Experts of a small language model.
Size: 11 layers, width 128, vocabulary 5814, 20.5M parameters.
Experts: 96 experts in each of 10 layers, 64 cubed ReLU neurons an expert.
Training: a variant of SOAP for the experts, 493M tokens.
Below are experts of layer 3 (counted from 0) of a mixture-of-experts language model. Rows are named router (the router's row for the expert), up (a neuron's input weights, with its number), down (a neuron's output weights, with its number) and show model dimensions 0-127. Each number is 500 + 50 x the weight over its row's rms, rounded and kept within 0 to 999. Numbers have three digits each.
After each expert's rows: "comes after" lists some tokens at least twice as common just before its tokens as in all text. This comes from a sample of Wikipedia text that the model never trained on. Tokens count by the router's weight.

# expert 5
router:446508443491466437504576569464435522557490462479550567452565467448414448398439437538433466543547458506558428487440529487550517571557449569558461521543576552558464560579476454528549444444563431513482547469549518441477582579543451476508551471522517456440442453446435429561525467436440432499508531451496531555435543432412447527527436521459546532467457534545576564544483536441553447454459
up0:506530514474573501498593386477479481481495515557559487515486454466497416517594421570540435473514481506609464442456446480502492404476532516512526543524492519500517476505477469610420501515421509566543505453454475459535406515540447517526415511459434584566458452537499508498479442483413459496493536323431483501439564501441547527519421465520500580370451542530480525507499529553520409506425
down0:365399506521457497547506477587427558398457470464528478462611505467508472550616546561534541499582515479535535567534563539552524445493477438364519467480432473571498493541523456494452606571568367440435483501479503518512427438487464386489504484507444544525510526510468473468556431507437470461500493547453513504559558489463562559445485445520482561543463520479498512526476583557451481522501
comes after: "of ", "in ", "'", "for ", "to ", "at "

# expert 9
router:447530436492500445501585545451453464530475539474547579443535448474460457457430441560449435549564453545564469587437438538585552556554449548558440514532570560564468566514520543552523450460558434544494536474537477453474576582546438460537569442537522452452473462441434441575471438441459440502527509460480554547427526447444472496415454502450559536473438538572557557545493549433557458433458
up0:513538530494441500460567466508397588573492488560548589505454519448538504616537466448574488498464496462517438486416498484545480488509536481522559424481532541414422498464507416550541557443479483506498563411512507549554551539461502490436441491524520513528417461510448429472483479604448538410606493564471529542527562453534472497471468499462484379598521601432410529502552527493592573508453
down0:514476487534533576472547585507460486510543406551578411578421442493503457425494546424511508540527502421511487493513464464482514458506513452405471488479438489516537516445561525518480459443450488468445434528620511520436447476444497504515548590570487484457585502511550541639463538542507514470432516541575624435554574527412408555468569538470502528591593501473546441554510488499548566501487
comes after: "- ", ": ", "the ", "of ", "a ", "Green "

# expert 63
router:456461425495475454473581549463420450467454476480544569450567485455476447487443447531434451565497480481557503576462449554551460553560435560560443517538567561569471547543462478535519433468544405518508536446521531449450537589550443420480571450572476460430448449443429480551426457441454430485570545454501553545449520434427466461539426527469548539468513490578561562493424564454562436510470
up0:558544495389579506438551494482504498561569419602528442547522422504444470510523488431445511408519425548470481415535514464481521485383487530479493450542506452497490586440454454461535439478581563563507420478489428468485503626538541435479414565542515491488557489469513528426618486507371480487550503503534451473503476524517505496516461538493562488525433492512597576446559480508579411529501
down0:531516536419492538500499521612498454547421588541512429562509476526578459505494489426479453546425478601488490484561513564519570515528444487422492493498482501565581465543519565484562430509383429416489463497473511392468513495437443535569595494577427496489515491544512576471451501569553528507452495550523482479510567520550476404480475514470444489607524480438394471593500487515459478594585
comes after: "\n", "the ", "|", "and ", "- ", "\n\n"

# expert 11
router:442492435523508467489593569458472537537409541488608574476572441498505406555479451538457517543489449493489512509430476531538513539515325503553438546498547524650478566579470493530516491497532458493546597486547452460489634581519472559500540491466522481427509487471463483488485507453487433466503592474515500588465540498434416486493474492430554473488487486567544555504496564423601463458490
up0:491468501555506548464560517473533499493504458502550424518527579502434525479567416629495565537517536644463466527528430469505549485509463483515378475557535425598438439529428456554557468559507429385494491513542492445550481529563575438483501491542550464421450536531509487405421574460496590425470540584468473516555389482495425527564505454540502471502472499503500526503516522503552539569565
down0:462633516514525495579550505555584577472478480552510500473563482509551553492500456472564479425550559501492560525525534455545457530559584470521420453429507588432498468465531569530467554481531481547475448575549556425471490523461569467490420525512517534541552555466482489539484490524615494570479499549470394459579411505658470535535476532526481455507450424523490490604581540571480435567482
comes after: "| ", ".", "–", ",", "(", "1"

# expert 60
router:437543436539439434566572554477447474514469501476573558439547497475485466450433443515426453553557462547565480598451544540566493574535466551563436524567575558558483534505519488571509454462556411599518559455534503443462549574540448445453570465467542456468406468448446469552521442449469437482496557437573541549445552435434476536561459512488534486459492602506546562532526528452569448509441
up0:497449480569507487546500466428475576540492472559470572493538419496499555592432537445506514453543457514384467391516523478516448425581573540522411510560482478540579514494527472492490543497490525533436522460355489430393556430434489489514563429512474544490484471516484553549529434414509491587425452478495509520474492483573462525596545520575536456569425528587546502521549473560550592544509
down0:597582456450505474518591474511485417517458518444492426591442576375506498453492526469479501544547474505439551529508490570408502480549519555585568472405528483534503502469473513434476536560507529416536507533408554451541497485482491394579494442484413467531487497582455436444525484537443556515465431458473498456464517540623549493494422467503407515485503454494482497473515540501331491486554
comes after: ". ", "in ", "of ", "\n\n", "at ", "to "

# expert 36
router:455455428477473446480580557465448498542472486469561567424574452436428450411439445506440486553539473504541480516440490581570509559570446550552440534545578567561445546539472486566545440448549442552460553443536528448461566542531452459560565463495445461435521462456436470574459447441449432500533537441550546542446550432446451534453458557456540546455473486568552562565480557444552448504443
up0:405404422485521542449530473475463480522438515425526438516505560545525562455543445562531496563565395448469472450536447486515520531466549496515510494520472582501404538470472429536505464406490475531462530563457548562452491494535465480512491474458485391523493518469462497471493554479490532505565604521488575621555610442504474483472406506484596524506555510599538513465485561552627542534375
down0:375517420532492569485399520448506551449539497498512502490537469474540436446505501462561502467527517452559484482457558554394548434495491489591495567539553455522539564534490470520503518408520485519498548498576529518465547417533501605462460507515517435508478492503583462534486475415504402484498523545428479540408520478622492500482543527437493411557506425411474532480594420548547387521618
comes after: "\n\n", "201", "- ", "199", "a ", "194"

# expert 77
router:449485430468481448479583546467448499567462536482543560431545464463497443486453448517435450556493479516552422530480522518567483563572448560564454533559563529551455555538466463529491453446560428576526538444521527433456547577559442417566586482565511449439514474451424455561530442441438432505569544478538570547449554439434459521528442496457553530435437550548588558521510580446565451462452
up0:562461555514431425432560445472426537563488516432445563523499514536445465542514487534523443522587436418459509535511443450411460495400433578495423508477590516425423455473518634440521433432488459537500490539548602505485421497423583544477502465586496532438484504473544558511515480582490448557487453489531552452439511517547540430492530460546492462463544434491589498510539532459591429510529
down0:533390497470490510492566414547522508455513483494488445582575561512467597497456500531516503443574463447624461524504436552522543511531493580409603452569427545573485470501408513487506549428499547490452387442546585443469441410514471496600512496484497506550478509540394531525523444548522517408498544480529493542497457543493545521514535504542470578543459504483489569578529481532455409486384
comes after: ".", ". ", ", ", "and ", "w", "where "

# expert 80
router:441514441475456447489578552473435477545460513513552570448554475447472440434429446513431416546577490478584482552458510585562462560566438560562452527548584557553445557507442526549554476465541425541546500465537542458526578559526445421579558464461487453433511470458438445552437445437450430524549532463548563538426544425458483437505454511492543520444464466540556554558519546443564451490454
up0:412529524387553467493555533500589398533568471498528551553587534489494537518538482493497545535506428450395526454519466520525499551452463469566442466543549544431463509551518437508637386432491468560503529500589589473524630481566535467539543520542501453482454499501465511504591427501411506465552553449431625480500557531466521502479544575484504533466534483444504432488528464528572456538500
down0:504525535557462562554505481465432448433510546480498468451478474513531513478481449472505566448419545507379516484495553492522527550600498482518502530467516569568507503472457513541468561407541414563547538528492401488455492481436386459563571411507476511480500504528541587521450404548660549514417524501519416539489488476476382491569560495406487489461506590524503519457560544481403418494488
comes after: " ", "0 ", "| ", "1 ", "2 ", "—; "

# expert 74
router:464548435461465437471583560437450488531441476490553576453529471468441437495448443544442434552515464479578468557445476521575529570554431562551437537539579545565421566509486460541547423455565434500554540463532497456400549562531448478524555474557507435446418437456425489554489454454434439497525521456503558562442528455431490485485474513506549541441419463554568554551482567442553461428455
up0:512468487489479541465602446460498553454510522366455526421526448534470567541472496527503494429437526540505429547496528467488526501502474448494455455454578537515580427528577506532505468541484471540407433537518505647542479454451477462537533461528481452478528451460467507492434502458494488546474503528597486579484524468384413419436473447493617504503495442536599378426449576487485588433488
down0:534593479561507499529444463426514433552495524538525415515549520533590503614487443516534517498523557542474532528438570479491557496579486540516577447565539499508518501576510511483501520541588511572454519463538487503549567536545502523362407554410502528426557543546576531532536611487591500409549443473478495481529563523470459538461513507586479499500481563522495600516562524394455432608484
comes after: "the ", "- ", "The ", "to ", "a ", "("

# expert 25
router:457538434474475447506589551450442495513451515476561582441587465455471451506439437514431465558531449519559465545451493581565487564564434558551445527560575564584474536511532548542576435466543435557524534451556511424480572570558449442552562439463492460441461461453428455536493443435449436518546526440518561545440554431437446458557466530431546530472491478546554557509495542452557428509448
up3:483471499431368513467517516503493412411497448504518537549440423512533519473518568519486444589527445572554439445485530472529395566542525544480426499492474501471420570559508445463569500415532512440490584542471545428462483562507472549505508487566473493604517434447464527520481516497538563576429574431468523498563470459492523473507473405445614447510513520372482511553559496417461466591524
down3:531462522550475514552650512471537491473426496500454624541626484526436531496522500539581562492480540541489523541477447502426460434560498499473567540509533484551506490463416504544450424546569526488508442564483508452497522627553486467531413509454483472544522504541442527488487569475583413527539489454494473459546431533518498451453427458530408527532518415579572458416561411533398562523511
comes after: "\n", "the ", "|", "\n\n", ".", ")"

# expert 70
router:447496437518485443479568535455437533495478502508548572434572494434475436448440455546425461548485481479536466568415573494561454561579450563553445502556571560569452563560527475553513451460552433528420523465527537437469554568517442444500576484510467434440420477459430428561489450447457418488535541436529562523437532435430449537503426497442548538457518449552561557557516544437564435471474
up3:428474559523457499468532411471460444495540495531475627442576545447542456498562555583515479517561548499515581457479521453416444526531525476618385516521572541499640455439491540508439471598526436546577488502455520539429499441470553535510485495511451479552458565517445445525554463482506451529546530517479511485564564489501475458494560460526509518449517616459398463524407463510600490545441
down3:497496558432535511517398559533431571526571518499472430536455558468518563456544454514513499491627527554581542579620544468552522439553529497465493598453449557488567474473456473495577521543426462537475450470405482480502515485584487506441496546505519476438488513482552492485535458532497568420508388532428451517474498547535524546516518523455447416563579442399512439545502600557447590473544
comes after: "of ", "in ", "\n", ". ", "'", "to "

# expert 19
router:457490425443467452451578555466442475557473541476567583432551466450463438483449440510432446560508466508572518534445464521568443563568455555568441519552573560545449571570500534558497450454545428507502535459551502444500564584536446454525571443543459447440475444448451437551475442440452392474534512470524560564421529448443469529447449557448552505468496508544584565511499535445570420493469
up0:437479513493563467559601476562511450510506545451499549528423440501565548484479519426478527441567444549457451554501516488602418472516481601506509620559411502480561480565441596487476478472534553439552438491542473583447467462538493509390478484526493483393491411528449466513392479567605511434370561422561559528474476480487465493483525489532484551502494437505497500512446445523531506554471
down0:417526503486608604460494632525571414477499526643544498493512568517491562499571553457482477505484615484469531500556618444505416546475491477445527546548602486433537445483471455520519525424452427491466522493482497495506478496541519572476579473499563566480551516446470531437515521578533497442512499489531488452497387473455484573471382481466465593436572554467520490535494483513469462441463
comes after: "Binomial ", "located ", "north ", "1", "aged ", "."

# expert 85
router:455522439429452441518577551454448506563468539473559561438564477436427452493438428541443464550572447513548486545440457545562530559565456550559454543533575552568436557536502485525548430468558431552526528451539542439475550580535452423526570464450502456454488460451428416565512452448434446498536464443524549549430545435445436522478451527467546545426493481571563554539510545439555450448469
up0:491544477517509447443454553546538540554453518480424470558501518540467531400600493599524445548547515493566494466487513461624499465511450606555517494544454509536460540478545552523576420550411479505406505487509508473486493476495464537482456489551494528526372457414510511388556466471491402475539594440499485483501541482507375501441494550437488529523607529510488539627508513518550388504530
down0:440508584523461549481484483515587482357516536586503512476525514419456554431540560477494592397485567487498440519485502542539463589461575448551535550545515495505530522482446478428504412450491621500451415484555529466451566521525447501554460506428462466553438461545554455548554520547503513485525516505579524504524467469490416441470618590611483492517593599523508429476538482486528514539456
comes after: "| ", "\n\n", "; ", "offic", "enc", "tic"

# expert 17
router:473507436514459435555589551456443505473483466479562578445565482435442437494452455581442441569478439500552493550443489511549477556548436565557434549567583555573445544585477485538490464461547439585538557456522541463459546574524442466525561462483505450441445459440442457559493456455432464534567514441547548547461538429459472408518478535435556543430453498544569572494525557461562446476436
up0:554462541547535575539531459556458549494534457433493422431471507528492546588435435437539562439533498500450537527559491499459524582508438485450568485462548589519531472443446481454555518457498498462542460431531512470543551548550543529360573595425421404390526462501578449461413498472522607528482488491484649473499507464520440471513495506433551490547493478514452561577545531486478463549468
down0:559512504477510508464597512581449516604521510467503511513483495502509521474516480514460503460428486531477484535495495605537527451513574512576546494507521476563609474555554411457574443545439519476458400590443531605473549499501528463465490404520463506459546442537554491501576597470468542381467560542477416439515508476522565524474477480413356528511531529431506519518480536446355554532463
comes after: "\n", "the ", "| ", "\n\n", "in ", "("

# expert 1
router:451558438525477456475576568457433503528506459496546576449554456427448430469448439575440475559522463557563514557461547508574470585545421549546431513542581551549454542529478492532547466451554415508540502454545538474495588580539442523536562474515480454444520450450453467571448460438452450546478551438514555527425539446440490471483458562424553470439440400528569554537566546437568450496453
up0:517535444444555497514484612555525491487404526480505453568434424433485427616448458506517566562501481518497521482481589484570496473513518539454448454480502518454522462493477449499373471451464386670483524485452446449521492473491524510497441536644512474514529569530510429530516475498443527541541563450507532457440488509520581579501412494534609554484573528492545481489510511523446413560527
down0:433542513505524493480391497437493533404475547411547532436526497469395508523508593491483451547543599504470521424498510480554521543443529459444555503612459478414526417438541516449522560484554562465548598480405448442488404545545475575495411619487545524595516531523497488574570477468519529489538548509613533446475476509515486512483532534485548504532524458486414476525559474432578532483548
comes after: "1", "2", "3", "6", "4", "0"